From a checkpoint of a small mixture-of-experts model trained on Wikipedia.
Experts: 32 experts in each of 8 layers, 320 SwiGLU neurons an expert, a softmax router.
Training: a variant of SOAP for the experts, 340M tokens, 10364 steps.
Below are experts of layer 4 (counted from 0) of a mixture-of-experts language model. Rows are named router (the router's row for the expert), gate (a neuron's input weights, with its number), up (a neuron's input weights, with its number) and show model dimensions 0-255. Each number is 200 + 40 x the weight over its row's rms, rounded and kept within 0 to 999.
Before each expert's rows: a language model's description of what the expert responds to. This comes from a sample of Wikipedia text that the model never trained on.

# expert 7
Description: To and modal verbs. The infinitive or directional "to" after verbs like taken, seek, appears, used, plus for, of, and modals would, will, could.
router,231,165,236,189,252,261,247,181,158,223,265,245,199,179,242,164,238,230,243,183,219,175,300,211,189,264,172,190,154,272,242,192,200,114,169,210,164,259,155,232,204,125,204,164,189,280,190,201,265,198,174,207,196,168,236,204,166,189,169,179,147,276,229,172,183,262,211,165,169,194,255,179,217,156,135,210,168,185,218,223,97,155,205,215,245,253,193,233,195,195,238,124,149,160,200,277,238,202,188,217,167,203,174,222,201,145,164,215,209,148,226,180,198,170,231,177,219,174,232,256,271,248,196,241,208,271,144,280,225,183,219,157,135,277,218,177,290,152,187,226,148,208,194,264,140,171,188,203,167,178,153,188,215,205,212,183,232,206,243,140,168,199,179,138,264,267,257,239,212,258,254,259,225,192,197,186,151,203,258,192,187,266,234,153,149,219,202,224,240,209,175,115,204,217,181,153,189,237,176,147,165,185,186,273,156,213,226,186,186,178,220,140,133,237,237,228,184,217,205,253,224,211,248,153,195,221,250,203,158,181,210,165,159,192,236,167,206,317,280,246,172,257,129,150,167,155,184,171,192,144,176,158,252,211,273,172
gate0,206,203,228,270,192,185,162,201,201,188,129,223,253,180,217,212,169,194,210,238,239,251,200,258,119,230,237,119,181,169,217,148,237,230,189,266,241,214,182,150,259,225,166,184,247,139,267,165,245,169,240,197,194,145,263,217,179,171,169,214,167,193,230,124,187,266,114,184,254,130,200,149,241,126,199,213,157,197,168,226,201,263,282,176,259,266,242,184,238,210,227,232,162,262,156,226,176,168,167,253,203,198,141,188,234,220,221,199,299,198,200,240,171,197,229,148,244,148,225,198,211,183,213,189,206,272,185,128,259,233,150,167,239,161,271,270,223,195,180,214,232,118,263,202,201,164,223,134,219,194,204,206,271,190,156,212,219,241,174,204,187,173,236,226,212,158,266,209,232,247,159,168,204,205,242,169,202,228,210,177,255,264,135,166,222,260,186,215,184,196,129,239,195,226,182,247,181,246,186,165,178,205,228,267,204,170,150,130,294,215,254,190,276,194,238,207,180,228,210,157,148,225,127,203,165,195,227,200,195,130,302,196,187,190,177,170,191,221,228,243,255,92,200,211,167,142,164,219,254,174,200,199,131,142,237,193
up0,210,135,142,171,282,193,168,158,116,189,247,247,188,207,236,237,194,186,221,227,175,201,195,98,180,196,261,200,209,233,219,125,292,213,232,243,226,117,185,214,241,187,207,182,243,199,126,244,158,167,192,228,186,154,242,204,162,223,219,310,151,231,171,173,250,296,126,182,238,233,106,193,226,246,226,239,109,148,172,224,155,211,212,216,180,174,201,163,208,192,189,161,155,172,171,131,218,208,245,157,192,214,221,207,215,240,224,157,187,192,176,176,181,236,212,165,168,244,245,214,205,193,204,143,200,161,221,229,249,151,250,179,174,143,234,240,192,107,181,230,205,238,175,138,153,259,217,181,237,151,193,144,208,224,190,156,147,229,298,212,186,245,253,157,191,254,259,217,198,287,234,193,239,253,202,251,184,300,174,190,232,164,234,212,232,171,162,190,238,227,157,154,179,193,148,264,170,274,195,248,211,151,177,175,172,178,210,240,256,167,149,272,236,215,254,160,173,187,130,186,226,211,284,199,145,202,215,139,111,219,211,184,218,209,169,174,193,218,219,141,168,193,149,252,184,200,247,154,199,235,215,227,252,231,247,205
gate1,216,243,254,218,267,234,227,206,184,212,201,147,240,237,197,205,171,207,201,182,225,139,225,228,208,224,175,185,190,185,207,174,171,186,242,200,186,184,147,190,185,242,225,263,200,215,264,164,202,226,211,226,141,144,218,204,193,234,153,242,286,237,220,194,124,196,244,163,215,135,178,217,135,162,200,182,246,196,280,197,182,128,163,140,209,195,154,245,206,195,229,184,210,129,135,204,249,166,219,260,250,176,240,182,278,201,251,209,123,144,197,213,165,216,149,130,254,241,226,247,244,239,191,212,205,158,241,153,222,242,222,187,180,204,220,187,193,179,171,264,204,250,143,214,160,203,261,157,258,211,231,239,130,186,212,245,166,193,160,220,163,144,211,146,164,275,138,158,163,196,189,259,190,252,213,107,215,212,154,191,175,314,214,68,130,204,188,248,207,222,249,188,181,169,143,160,197,225,183,263,252,185,282,211,237,216,263,235,216,198,230,219,248,155,112,195,190,169,177,202,204,176,213,206,183,160,205,202,225,217,223,189,233,248,238,244,167,249,222,265,229,174,233,191,136,206,237,102,341,168,279,184,153,209,174,223
up1,200,239,245,266,238,236,198,174,164,218,187,202,226,180,224,230,213,200,183,114,212,172,201,195,167,261,149,215,173,195,255,191,236,136,194,233,206,212,156,151,86,237,251,255,232,231,280,213,191,295,268,281,154,117,219,216,249,206,180,194,243,243,234,252,176,192,196,168,254,127,219,198,143,235,204,158,214,193,275,198,175,210,176,175,246,186,199,275,240,200,222,143,239,157,90,210,269,160,238,243,151,195,255,117,234,226,236,228,125,226,171,193,156,178,182,135,271,234,211,190,258,213,209,227,239,157,197,164,170,258,196,124,151,202,180,177,178,161,208,225,184,197,143,194,145,199,264,179,254,183,191,229,129,163,233,219,183,212,158,258,207,172,206,187,155,290,119,149,142,170,227,234,193,254,182,97,190,227,167,146,203,275,185,179,141,241,204,260,216,227,231,168,175,160,132,196,174,235,217,209,202,171,254,222,238,178,218,210,232,184,184,200,243,169,117,138,241,178,176,259,190,169,196,180,225,207,143,206,171,177,199,193,217,241,206,241,123,201,171,202,214,184,229,202,148,214,253,170,300,179,247,225,191,189,160,186
gate2,180,188,137,257,214,189,227,252,150,214,160,251,189,183,185,175,191,212,196,207,234,191,181,231,161,211,275,181,149,219,156,180,172,182,225,171,228,140,139,233,157,195,164,236,174,200,259,223,292,265,206,185,188,242,286,155,169,150,226,105,220,240,208,148,218,198,266,256,201,221,147,216,225,206,150,194,267,182,210,179,179,144,186,172,186,162,217,149,227,208,183,193,179,214,219,177,246,145,230,195,125,187,196,306,195,154,174,258,181,224,202,214,241,214,267,182,224,261,240,164,239,149,249,215,165,149,175,159,184,185,168,206,174,179,261,172,227,221,172,188,125,172,177,184,249,245,141,251,141,203,158,262,178,216,129,222,194,201,250,246,249,249,234,156,161,162,168,156,192,216,123,237,194,206,164,171,194,209,234,219,212,259,161,250,180,229,271,276,278,187,155,245,227,259,129,206,286,221,208,167,173,206,216,182,195,156,244,188,244,228,216,182,197,296,184,215,175,196,201,199,167,283,133,194,233,170,293,188,191,149,178,299,236,164,232,163,216,199,192,226,221,274,170,165,125,194,246,139,215,180,224,102,139,231,258,247
up2,200,142,231,145,269,254,203,172,249,178,167,97,144,201,136,207,185,236,221,140,192,231,233,203,197,208,190,240,196,209,237,209,180,250,185,238,281,203,314,190,254,156,207,176,182,202,209,270,144,170,190,198,192,163,154,170,223,208,155,253,222,121,172,203,195,219,193,149,150,179,216,228,144,246,163,204,209,223,189,200,238,212,177,243,166,212,180,200,163,205,218,153,198,223,159,244,230,334,179,167,170,188,193,181,206,328,184,208,193,151,209,201,189,188,164,221,165,201,176,208,224,283,164,213,195,241,153,248,224,211,237,166,194,232,130,268,203,129,258,255,200,195,196,238,270,199,183,172,279,188,217,170,227,245,194,195,242,131,189,219,232,246,146,240,202,210,223,210,205,236,201,162,174,172,199,254,179,258,142,178,179,153,131,198,202,155,200,182,117,184,237,189,187,184,159,242,173,201,183,207,209,284,262,233,173,288,125,244,226,147,210,171,204,68,169,227,178,138,251,185,235,138,217,214,106,217,115,249,236,236,223,118,158,258,158,243,201,205,234,208,170,156,200,185,251,187,182,203,191,154,184,234,230,156,184,139
gate3,205,202,265,222,194,212,117,185,229,193,222,191,243,212,133,216,253,238,190,218,213,182,120,248,171,158,230,162,194,223,178,194,173,187,214,200,176,271,260,235,196,206,193,221,164,239,172,183,234,224,150,141,233,149,140,226,207,207,226,201,176,192,205,269,246,196,201,184,215,247,269,193,222,181,196,230,129,167,245,183,230,194,245,252,195,226,175,160,184,210,182,297,102,214,212,144,234,182,232,205,167,196,177,202,141,126,100,220,195,219,212,234,266,216,168,209,155,226,274,220,237,244,225,236,213,235,154,251,196,176,248,204,222,190,173,182,290,236,222,155,195,143,196,238,201,207,208,227,214,208,95,212,200,225,178,233,180,146,264,227,152,190,213,175,163,221,211,156,215,316,207,308,222,171,251,191,237,126,226,133,273,176,289,196,169,211,198,262,211,202,199,175,230,201,181,216,223,200,179,195,305,257,108,143,161,188,139,154,175,267,202,230,137,255,168,232,247,211,150,141,243,182,151,236,144,280,230,170,167,168,125,244,236,210,234,237,221,200,206,256,248,150,219,265,176,234,154,199,154,185,190,211,133,204,145,215
up3,230,190,257,291,217,149,184,212,208,252,255,155,171,235,211,207,287,238,189,215,215,153,198,161,201,189,215,256,296,156,172,286,196,202,270,200,171,264,228,241,164,188,128,206,139,198,199,233,272,182,189,154,195,178,109,185,187,249,185,205,159,161,172,223,271,202,164,240,179,197,246,184,184,163,170,157,172,164,275,183,167,265,213,237,140,216,177,180,214,221,152,230,202,211,194,195,206,267,196,196,193,225,145,247,177,147,192,216,136,158,229,196,271,175,206,156,161,207,208,218,200,192,168,206,229,218,176,213,177,178,189,171,193,173,133,121,230,231,227,210,191,190,163,186,198,156,230,218,204,264,150,208,174,209,130,171,134,223,247,178,140,278,245,187,142,220,113,222,217,214,280,221,242,208,198,107,157,185,204,166,167,207,284,197,158,189,171,211,146,207,151,185,232,228,264,245,183,217,143,198,285,205,104,177,179,186,178,216,176,250,249,185,215,215,167,204,295,247,163,232,200,232,140,243,147,308,230,161,184,170,246,255,306,218,170,262,168,232,212,236,254,169,183,208,211,199,184,169,244,222,182,242,90,194,192,239

# expert 10
Description: Verb-linked prepositions. Particles and prepositions tied to a preceding verb, as in finds out, written by, known for, plus featuring, including, about.
router,254,213,255,201,225,200,250,184,178,254,270,215,207,105,276,156,213,223,200,219,225,143,230,177,206,242,148,170,137,304,232,219,225,190,158,202,162,261,210,263,208,152,248,194,242,298,162,154,242,241,201,223,246,164,254,255,141,182,196,204,132,256,211,183,190,253,235,138,255,201,250,245,212,160,147,179,154,126,261,243,101,163,190,216,161,211,164,222,232,206,194,168,207,120,173,261,263,171,185,177,175,209,153,238,254,149,178,189,280,205,237,210,212,167,209,168,260,195,255,248,291,220,140,196,246,252,175,157,211,155,230,139,174,271,223,190,257,154,208,239,172,175,170,241,195,168,213,189,145,178,196,186,273,211,184,189,211,242,232,175,202,229,228,117,210,246,199,229,217,283,209,246,267,203,207,200,155,255,265,177,136,232,189,147,166,152,225,190,218,200,168,120,172,243,199,171,228,213,191,148,168,141,166,235,137,235,217,171,186,177,207,179,216,209,247,220,182,169,190,210,225,210,264,176,203,207,197,234,206,165,210,181,196,147,257,149,275,267,230,213,173,217,153,141,178,163,140,230,152,128,156,166,215,223,216,173
gate0,239,195,183,226,252,278,238,224,233,284,199,238,282,190,241,207,259,215,228,228,213,234,211,122,345,188,180,98,169,182,176,205,246,248,217,179,160,215,292,201,161,208,284,187,164,196,188,174,181,193,146,200,199,175,206,164,172,152,151,158,190,148,205,216,234,227,263,198,185,190,259,183,148,218,159,210,213,161,228,233,228,250,249,188,146,162,87,169,168,173,250,224,232,211,146,266,223,242,173,253,242,250,265,172,196,131,165,197,253,237,186,224,245,196,215,195,223,214,198,161,229,188,148,231,166,199,224,232,274,204,141,229,204,196,154,247,147,178,211,167,166,194,154,229,216,164,255,192,152,315,226,190,263,190,178,221,166,204,192,104,179,216,247,118,195,262,209,240,219,149,214,176,217,232,182,154,222,177,172,182,238,223,154,183,180,167,216,169,259,145,226,216,204,177,232,202,214,223,229,200,120,290,234,227,214,219,173,156,191,196,173,160,249,115,189,204,132,152,178,218,206,165,297,213,187,132,193,189,198,177,213,206,232,251,236,203,192,179,220,271,284,199,164,173,192,204,252,180,130,225,261,213,142,165,219,170
up0,242,312,217,231,178,174,212,173,128,236,202,184,227,164,244,247,255,251,242,226,214,253,224,198,292,179,235,129,225,205,165,195,259,234,250,152,216,194,191,241,178,137,303,214,135,190,196,195,160,166,158,171,198,160,211,223,206,215,115,127,185,164,188,227,240,250,162,202,217,148,219,165,162,209,133,220,139,92,226,224,233,199,237,194,202,215,148,149,141,257,188,217,208,224,207,287,202,190,208,240,178,235,221,206,205,161,162,218,262,220,209,176,237,180,182,191,204,167,248,111,168,204,222,214,233,239,178,222,202,190,135,282,205,197,196,224,159,85,124,172,229,222,169,141,159,169,266,211,223,334,184,202,243,216,195,295,189,211,178,152,208,240,207,155,189,200,201,197,231,156,168,140,223,241,246,232,160,183,188,219,281,217,170,200,169,214,223,162,202,182,166,184,166,199,208,224,173,298,251,257,181,217,210,177,278,182,212,93,174,170,155,203,284,102,232,212,172,175,191,217,232,245,259,236,194,197,193,185,231,218,183,206,236,239,284,162,215,185,209,259,214,208,188,176,185,177,231,150,187,185,262,212,177,166,179,178
gate1,144,115,143,212,240,191,251,173,184,174,177,62,125,167,181,155,182,196,166,174,132,166,197,250,157,232,187,139,176,294,155,238,191,232,186,222,215,133,191,217,186,179,233,179,216,247,154,212,273,149,248,221,257,209,240,217,126,150,184,219,179,254,222,283,229,169,194,142,209,164,188,206,110,168,218,179,228,165,218,263,158,181,210,175,214,214,265,262,240,228,253,213,203,149,158,197,200,222,222,199,151,191,150,241,178,204,237,141,268,230,197,224,212,174,210,121,173,177,182,209,190,201,200,199,179,233,199,133,209,192,155,133,160,151,252,177,186,180,230,193,217,206,199,245,219,209,152,133,144,212,227,115,211,156,215,252,260,183,233,220,208,196,182,170,200,259,164,178,229,223,209,211,208,134,256,195,196,187,267,136,79,230,154,223,192,197,212,172,194,175,224,141,201,249,195,157,185,231,118,225,220,202,177,157,191,204,184,183,128,242,263,185,208,188,226,165,159,322,166,187,183,117,308,186,162,210,202,153,171,244,214,253,215,256,208,168,150,147,198,168,166,154,216,165,171,211,220,125,228,168,223,145,224,191,261,229
up1,65,136,178,253,205,224,168,218,252,224,181,126,180,163,191,132,148,190,236,190,195,196,123,226,175,183,183,145,138,225,197,204,249,151,224,260,233,163,133,232,244,111,176,210,195,169,196,237,231,207,224,176,181,252,163,208,218,130,217,211,162,195,167,225,164,196,274,164,169,170,170,162,204,216,145,172,147,142,217,186,181,239,256,226,165,176,196,176,251,260,251,167,134,271,122,248,187,174,191,126,209,154,156,253,262,241,178,209,195,153,221,278,179,200,138,147,240,184,206,305,161,176,171,220,191,178,150,234,256,284,224,189,246,216,219,167,196,205,203,253,214,175,206,140,209,179,150,132,200,218,260,182,142,190,223,201,216,235,247,179,217,216,199,163,207,147,201,149,164,234,221,217,180,240,276,223,229,199,207,165,165,236,203,212,146,175,182,219,144,236,187,215,217,268,181,190,203,251,231,168,191,207,207,220,172,169,227,198,125,252,232,177,153,220,143,155,256,289,178,137,252,171,253,145,123,188,247,151,159,179,179,237,176,172,168,133,157,216,199,247,264,201,192,280,205,177,211,179,247,205,167,187,210,316,243,208
gate2,194,194,223,173,225,211,195,219,295,266,201,139,209,234,157,258,196,236,218,292,160,202,233,150,170,182,150,261,192,209,194,253,115,188,104,215,215,162,216,220,176,186,211,216,242,202,233,231,193,97,170,206,274,149,203,189,228,198,244,210,209,97,256,215,215,206,181,167,223,179,195,129,160,214,180,172,190,136,257,165,209,223,192,201,153,187,274,231,232,207,138,194,212,240,180,268,236,222,214,161,197,132,236,180,216,268,199,211,244,132,204,205,198,197,236,244,278,220,175,168,187,182,239,177,265,210,178,186,211,169,232,138,107,199,149,237,195,196,182,215,152,218,206,182,137,227,225,192,258,206,245,210,185,251,185,178,178,194,258,144,256,252,194,129,245,178,172,241,199,114,208,230,156,197,164,188,168,206,186,186,231,174,176,184,281,202,177,185,272,192,202,236,156,201,219,281,141,171,221,76,219,184,298,190,248,178,222,211,150,172,215,192,200,180,201,122,209,179,240,184,214,138,201,197,170,102,351,237,174,181,179,199,239,196,273,162,214,229,254,206,182,123,233,180,149,195,201,208,202,242,181,164,203,148,250,180
up2,183,158,180,243,167,211,207,211,91,211,201,255,195,214,207,162,248,182,173,190,235,246,147,160,218,219,272,180,149,215,207,89,228,232,268,244,146,189,180,142,187,164,168,150,243,202,176,193,275,244,273,250,170,228,158,198,173,219,209,262,172,260,181,203,165,253,232,211,209,225,192,256,262,144,230,208,196,155,135,282,212,123,248,189,202,207,154,250,203,229,239,185,132,200,203,198,178,168,280,146,214,211,149,245,180,233,238,227,161,200,291,177,174,261,158,185,219,201,258,197,189,196,195,255,197,215,244,215,190,239,131,231,209,215,223,135,208,177,245,175,234,208,223,209,251,208,195,276,213,224,164,196,263,179,210,215,218,182,152,274,194,170,210,233,163,197,191,192,264,202,172,210,164,224,272,242,195,172,182,229,146,261,213,163,134,205,209,239,141,124,170,196,238,222,202,162,277,181,251,253,189,179,120,210,200,227,164,274,251,238,187,209,153,291,204,199,126,212,179,167,253,224,201,225,261,242,62,159,238,168,170,206,170,191,161,183,166,175,136,192,152,269,176,214,191,189,194,223,162,158,225,258,213,143,130,263
gate3,216,203,276,204,238,284,220,193,222,164,259,115,240,196,202,203,172,135,228,146,141,161,219,227,203,115,225,200,203,231,243,252,233,243,174,294,175,224,126,232,176,150,144,241,288,239,171,111,220,220,197,242,257,182,211,201,203,233,186,205,166,179,139,146,200,236,221,146,206,244,210,210,226,246,215,222,239,192,192,167,181,234,172,272,223,189,249,126,192,245,125,161,160,135,173,183,171,201,213,167,230,189,159,177,205,216,185,103,169,195,220,198,194,257,128,173,176,204,179,179,204,278,269,177,187,184,226,268,174,198,141,214,196,201,179,151,226,169,182,215,191,193,236,243,160,181,242,219,266,238,246,298,144,174,134,198,146,222,210,261,239,188,179,185,206,212,210,297,216,233,255,230,172,278,189,163,197,247,207,230,148,232,158,183,205,266,255,218,264,218,179,131,162,158,241,193,232,165,191,151,243,195,162,225,208,160,211,163,164,179,256,202,112,242,213,260,227,201,166,214,211,235,211,161,187,195,243,229,76,207,177,167,225,156,138,219,161,222,107,262,188,231,129,181,204,153,254,211,205,184,216,210,231,139,216,226
up3,170,177,198,176,161,154,226,235,222,158,195,141,278,192,213,177,224,221,163,241,124,285,208,184,179,185,250,176,122,224,155,244,233,178,162,225,213,185,221,237,213,167,250,101,230,176,123,208,195,212,253,207,267,149,225,192,198,137,230,215,174,207,211,243,198,218,269,172,193,200,293,228,171,209,219,180,200,220,218,153,203,173,178,176,201,140,258,190,249,245,129,158,193,204,226,225,175,273,204,169,142,173,150,129,148,229,240,141,225,268,243,191,187,297,174,196,261,157,220,200,250,197,197,187,217,189,252,191,166,208,222,246,144,258,220,256,232,123,266,139,198,178,275,157,198,165,151,114,175,233,154,234,200,285,113,228,150,195,180,163,185,220,216,199,147,178,206,201,228,168,216,199,195,231,224,92,257,184,184,199,203,182,179,197,193,179,268,146,206,199,136,162,213,228,234,257,289,219,177,159,183,159,237,183,121,193,177,179,199,216,222,242,146,287,290,212,194,199,214,168,214,244,227,228,178,177,218,190,177,196,218,249,259,209,135,225,169,189,181,231,139,222,169,191,169,131,221,296,204,238,244,142,210,244,281,200

# expert 13
Description: Place and time prepositions. Prepositions beginning a place or date phrase, mainly "in" and "at", as in a district in Qatar, in 1984, during, near.
router,288,181,254,201,253,246,260,180,179,240,277,251,181,181,237,184,280,240,226,257,222,175,198,168,190,279,173,189,155,256,250,211,198,194,155,200,161,256,191,248,216,103,250,196,199,268,183,249,260,217,223,201,203,108,231,211,164,224,197,195,170,267,197,244,219,245,268,171,181,208,235,233,276,176,206,211,140,166,201,181,176,175,203,228,194,254,159,260,184,193,218,148,181,135,224,259,245,199,183,175,181,187,155,229,210,125,208,238,220,217,239,215,173,163,244,157,199,185,265,273,280,257,153,211,279,196,170,246,239,173,267,144,166,244,265,217,253,183,204,209,235,148,186,217,181,159,220,244,174,158,192,171,249,218,220,169,227,254,210,160,170,196,221,124,280,236,224,268,200,275,234,227,215,240,225,194,155,211,219,143,173,237,193,193,200,168,240,191,242,173,140,144,170,249,207,148,196,174,152,173,148,169,149,232,179,210,235,180,188,151,269,152,144,232,225,245,173,178,196,234,238,172,226,104,263,216,194,226,211,165,178,145,187,156,245,251,285,213,295,232,160,244,158,151,203,175,225,203,164,176,120,205,227,168,257,205
gate0,187,260,248,188,253,158,162,244,158,130,142,248,159,196,194,194,218,167,185,215,231,196,167,137,157,216,205,258,237,203,188,168,158,199,236,213,257,195,131,59,225,209,226,189,205,155,219,163,228,205,284,268,157,245,174,242,151,226,115,211,173,236,129,259,126,208,227,145,204,193,256,247,261,167,202,198,199,186,196,214,239,174,133,170,197,269,131,135,210,239,183,129,194,122,218,246,185,155,221,143,173,173,195,157,240,265,199,126,153,210,165,294,181,182,187,145,148,155,196,201,171,200,212,199,247,214,173,185,134,165,208,217,160,277,248,256,165,223,263,172,185,231,181,228,233,181,181,232,224,190,219,196,215,192,253,226,159,223,129,203,123,191,194,224,232,156,168,242,203,237,267,193,198,176,222,230,177,166,220,156,247,224,155,150,196,241,186,224,216,201,167,232,228,215,272,190,187,156,159,204,255,211,131,172,212,209,209,242,173,139,282,182,162,207,166,192,139,282,229,247,238,214,190,229,113,242,256,179,197,261,233,227,111,279,152,197,201,141,185,210,194,187,163,186,265,175,193,161,201,201,239,233,138,150,207,173
up0,185,240,208,216,230,175,128,246,149,153,149,215,200,211,190,180,175,162,141,201,181,219,129,134,203,204,218,257,203,213,157,165,133,159,255,159,167,276,140,127,195,246,170,196,135,180,242,166,194,182,224,215,240,211,195,253,198,178,142,184,227,258,178,247,172,167,145,247,267,221,238,177,263,131,250,271,223,256,247,199,227,218,125,146,178,159,161,129,232,204,130,218,221,203,251,241,264,124,212,264,201,237,180,159,172,232,196,104,178,222,143,242,208,137,186,115,203,236,183,200,176,230,206,236,173,134,259,129,172,245,177,215,142,244,160,265,230,191,237,214,220,220,185,187,180,194,177,212,155,200,181,131,162,235,220,221,147,191,217,198,177,244,202,245,221,280,216,281,208,204,190,236,187,174,183,164,239,169,242,225,162,234,175,229,204,214,165,187,239,186,224,285,169,152,248,228,207,218,136,182,264,191,129,131,172,248,235,216,190,242,273,258,176,174,230,182,120,302,193,179,252,225,148,255,209,260,215,203,220,146,261,276,184,192,186,169,186,251,163,205,269,184,206,208,230,185,172,201,206,204,143,195,210,192,279,212
gate1,165,200,217,189,250,263,165,214,176,142,194,281,198,203,207,160,257,97,255,242,237,163,231,96,231,155,160,221,211,245,231,162,194,210,167,185,171,200,194,265,163,211,299,266,200,172,260,192,204,134,203,155,181,234,168,137,165,180,184,184,258,200,239,237,114,192,250,149,225,234,224,151,216,171,215,205,250,196,160,264,213,167,124,155,169,255,289,222,229,186,227,227,214,201,247,160,229,189,262,239,232,194,216,231,205,260,204,225,141,193,223,177,115,180,202,164,142,238,211,252,219,166,162,202,237,235,298,208,204,176,149,185,236,137,190,188,222,191,229,153,176,225,199,199,181,207,159,198,197,205,258,213,215,191,263,208,176,133,225,267,196,139,235,150,256,186,202,198,127,249,185,194,191,227,185,245,150,206,257,232,203,125,232,256,178,252,151,187,264,234,219,183,213,193,94,170,174,141,168,204,191,169,205,202,240,236,143,249,204,153,160,193,160,276,262,146,214,156,164,240,169,212,158,178,162,219,296,171,199,210,199,132,114,245,130,155,176,181,181,178,190,189,237,138,200,174,180,302,214,169,142,188,202,203,192,202
up1,108,211,208,164,249,173,188,266,201,220,255,230,254,202,207,218,116,242,216,171,192,168,224,194,232,164,241,218,203,251,110,253,180,206,81,213,256,181,298,263,180,223,204,171,271,233,198,198,228,212,163,198,266,324,190,239,202,214,172,154,227,185,167,139,200,219,217,222,172,236,178,195,220,232,265,164,204,223,239,198,217,143,160,197,159,125,133,237,261,163,203,181,210,142,171,156,243,175,171,101,152,167,163,176,261,173,161,225,231,166,237,170,210,175,205,250,188,224,197,252,233,232,178,200,234,235,276,227,183,184,118,164,225,207,200,206,224,246,144,199,192,188,170,230,221,212,202,199,163,263,214,187,175,234,239,204,245,188,172,199,114,219,250,285,212,222,139,231,179,168,309,193,159,202,203,193,168,168,187,253,227,160,192,178,214,267,268,222,109,123,205,171,140,201,191,216,133,171,178,243,247,176,220,232,166,154,117,155,211,225,222,257,196,204,171,271,175,204,204,185,131,174,254,260,238,240,208,224,231,145,232,235,151,221,178,175,249,212,183,163,199,212,199,219,240,249,181,215,228,233,233,245,107,209,144,219
gate2,198,201,215,222,252,232,228,234,204,204,290,248,197,190,155,159,256,231,118,110,194,245,245,279,150,209,180,223,169,208,241,198,147,199,223,217,274,208,165,231,213,118,164,184,236,207,153,225,188,129,184,142,242,137,160,164,213,156,223,192,227,242,80,180,247,141,237,180,236,242,257,244,193,172,201,157,247,229,234,260,105,217,183,184,297,184,201,178,162,183,190,164,229,167,185,87,204,203,199,127,220,150,218,169,267,138,237,213,190,191,104,108,172,234,249,212,226,131,118,182,220,194,202,208,192,156,133,154,207,225,182,228,214,230,193,201,286,193,156,303,185,160,193,237,191,182,200,142,218,156,152,196,166,222,132,195,200,120,191,211,226,249,201,192,278,278,232,205,169,191,169,245,208,199,164,131,226,165,219,220,247,202,202,192,167,176,172,215,208,206,168,175,231,217,194,232,237,135,185,195,184,239,169,208,175,165,193,208,202,240,261,257,195,203,139,172,251,225,199,167,206,195,255,152,172,242,211,181,191,208,129,185,224,191,249,171,227,235,217,177,263,228,172,206,126,228,137,155,143,239,268,178,225,189,164,171
up2,214,157,199,154,219,166,253,207,218,229,214,221,205,185,211,220,253,251,187,120,257,218,242,189,198,310,202,257,175,193,222,223,153,209,166,225,251,217,202,230,133,197,212,223,256,209,263,147,215,127,201,210,147,193,171,175,241,222,160,189,198,154,200,151,235,66,196,171,168,214,236,248,141,238,177,159,244,214,223,272,220,263,238,232,194,259,195,180,253,162,177,248,297,155,160,122,164,165,192,249,152,261,197,186,227,162,126,166,161,221,205,209,247,251,170,206,149,202,220,187,180,270,123,180,117,228,170,224,196,261,91,165,251,230,135,260,259,234,205,184,202,228,158,261,158,218,211,215,220,205,180,201,148,267,200,191,225,155,223,233,301,241,222,182,240,236,225,103,182,148,199,263,190,158,132,155,204,193,232,193,218,207,229,157,177,249,169,245,190,272,171,188,170,223,176,253,164,108,193,169,177,243,197,193,256,193,243,243,201,220,246,176,173,179,221,141,169,236,203,212,170,249,243,145,183,254,191,237,178,202,187,276,202,156,240,154,194,212,205,191,236,155,162,194,238,156,168,220,206,121,258,179,182,190,215,158
gate3,183,193,217,261,145,258,181,259,192,225,217,210,241,229,228,220,205,193,175,218,250,227,166,171,213,209,227,263,174,159,252,173,230,176,171,239,177,164,156,129,220,152,239,171,203,249,195,175,305,162,185,220,274,123,208,192,161,226,240,168,258,240,224,204,145,172,207,173,165,166,174,220,241,223,232,260,147,225,159,144,144,185,326,259,163,178,173,260,168,199,188,206,219,260,160,206,180,231,117,221,192,221,169,235,228,99,179,183,220,214,120,230,206,200,195,104,185,201,228,160,228,192,180,156,218,92,247,231,225,174,165,239,152,204,255,172,214,162,203,166,259,206,137,168,183,224,300,227,194,221,178,232,228,128,193,197,171,140,236,165,174,210,231,213,196,152,162,214,254,191,81,129,195,204,173,277,173,169,163,235,271,262,255,142,171,139,238,207,123,188,179,241,129,251,207,241,179,207,154,205,197,238,174,221,102,153,177,152,229,131,218,200,207,199,168,208,185,241,220,215,196,213,207,194,219,190,232,215,206,208,130,149,169,189,205,113,226,192,178,222,182,263,186,200,213,150,195,239,173,209,123,165,186,153,229,247
up3,191,156,167,182,158,278,173,149,209,219,190,251,226,303,113,244,213,153,176,130,231,159,216,216,213,185,191,288,146,227,198,193,228,235,165,203,201,214,106,167,223,211,167,185,167,190,192,169,226,199,199,191,223,178,204,178,190,154,257,176,265,268,203,232,200,213,211,197,247,137,212,197,208,145,193,216,173,204,110,148,154,219,237,179,187,221,153,285,204,213,219,268,222,237,125,172,177,163,137,183,198,185,128,254,123,245,103,172,193,216,186,156,240,183,215,96,158,283,233,79,239,227,186,198,226,148,185,237,227,203,203,182,237,225,235,259,237,221,175,198,206,147,151,151,136,229,223,213,200,262,187,140,207,170,234,267,107,248,208,199,138,119,195,279,219,123,175,205,236,217,198,257,206,240,188,207,144,157,236,238,253,278,214,212,180,216,245,175,201,133,219,227,181,205,180,230,200,210,160,234,228,113,244,196,149,218,170,223,213,181,215,161,251,162,226,251,225,180,234,216,259,224,187,140,197,133,288,206,210,190,207,189,146,235,193,190,189,163,217,231,236,186,204,218,199,180,171,229,191,211,241,200,164,175,292,144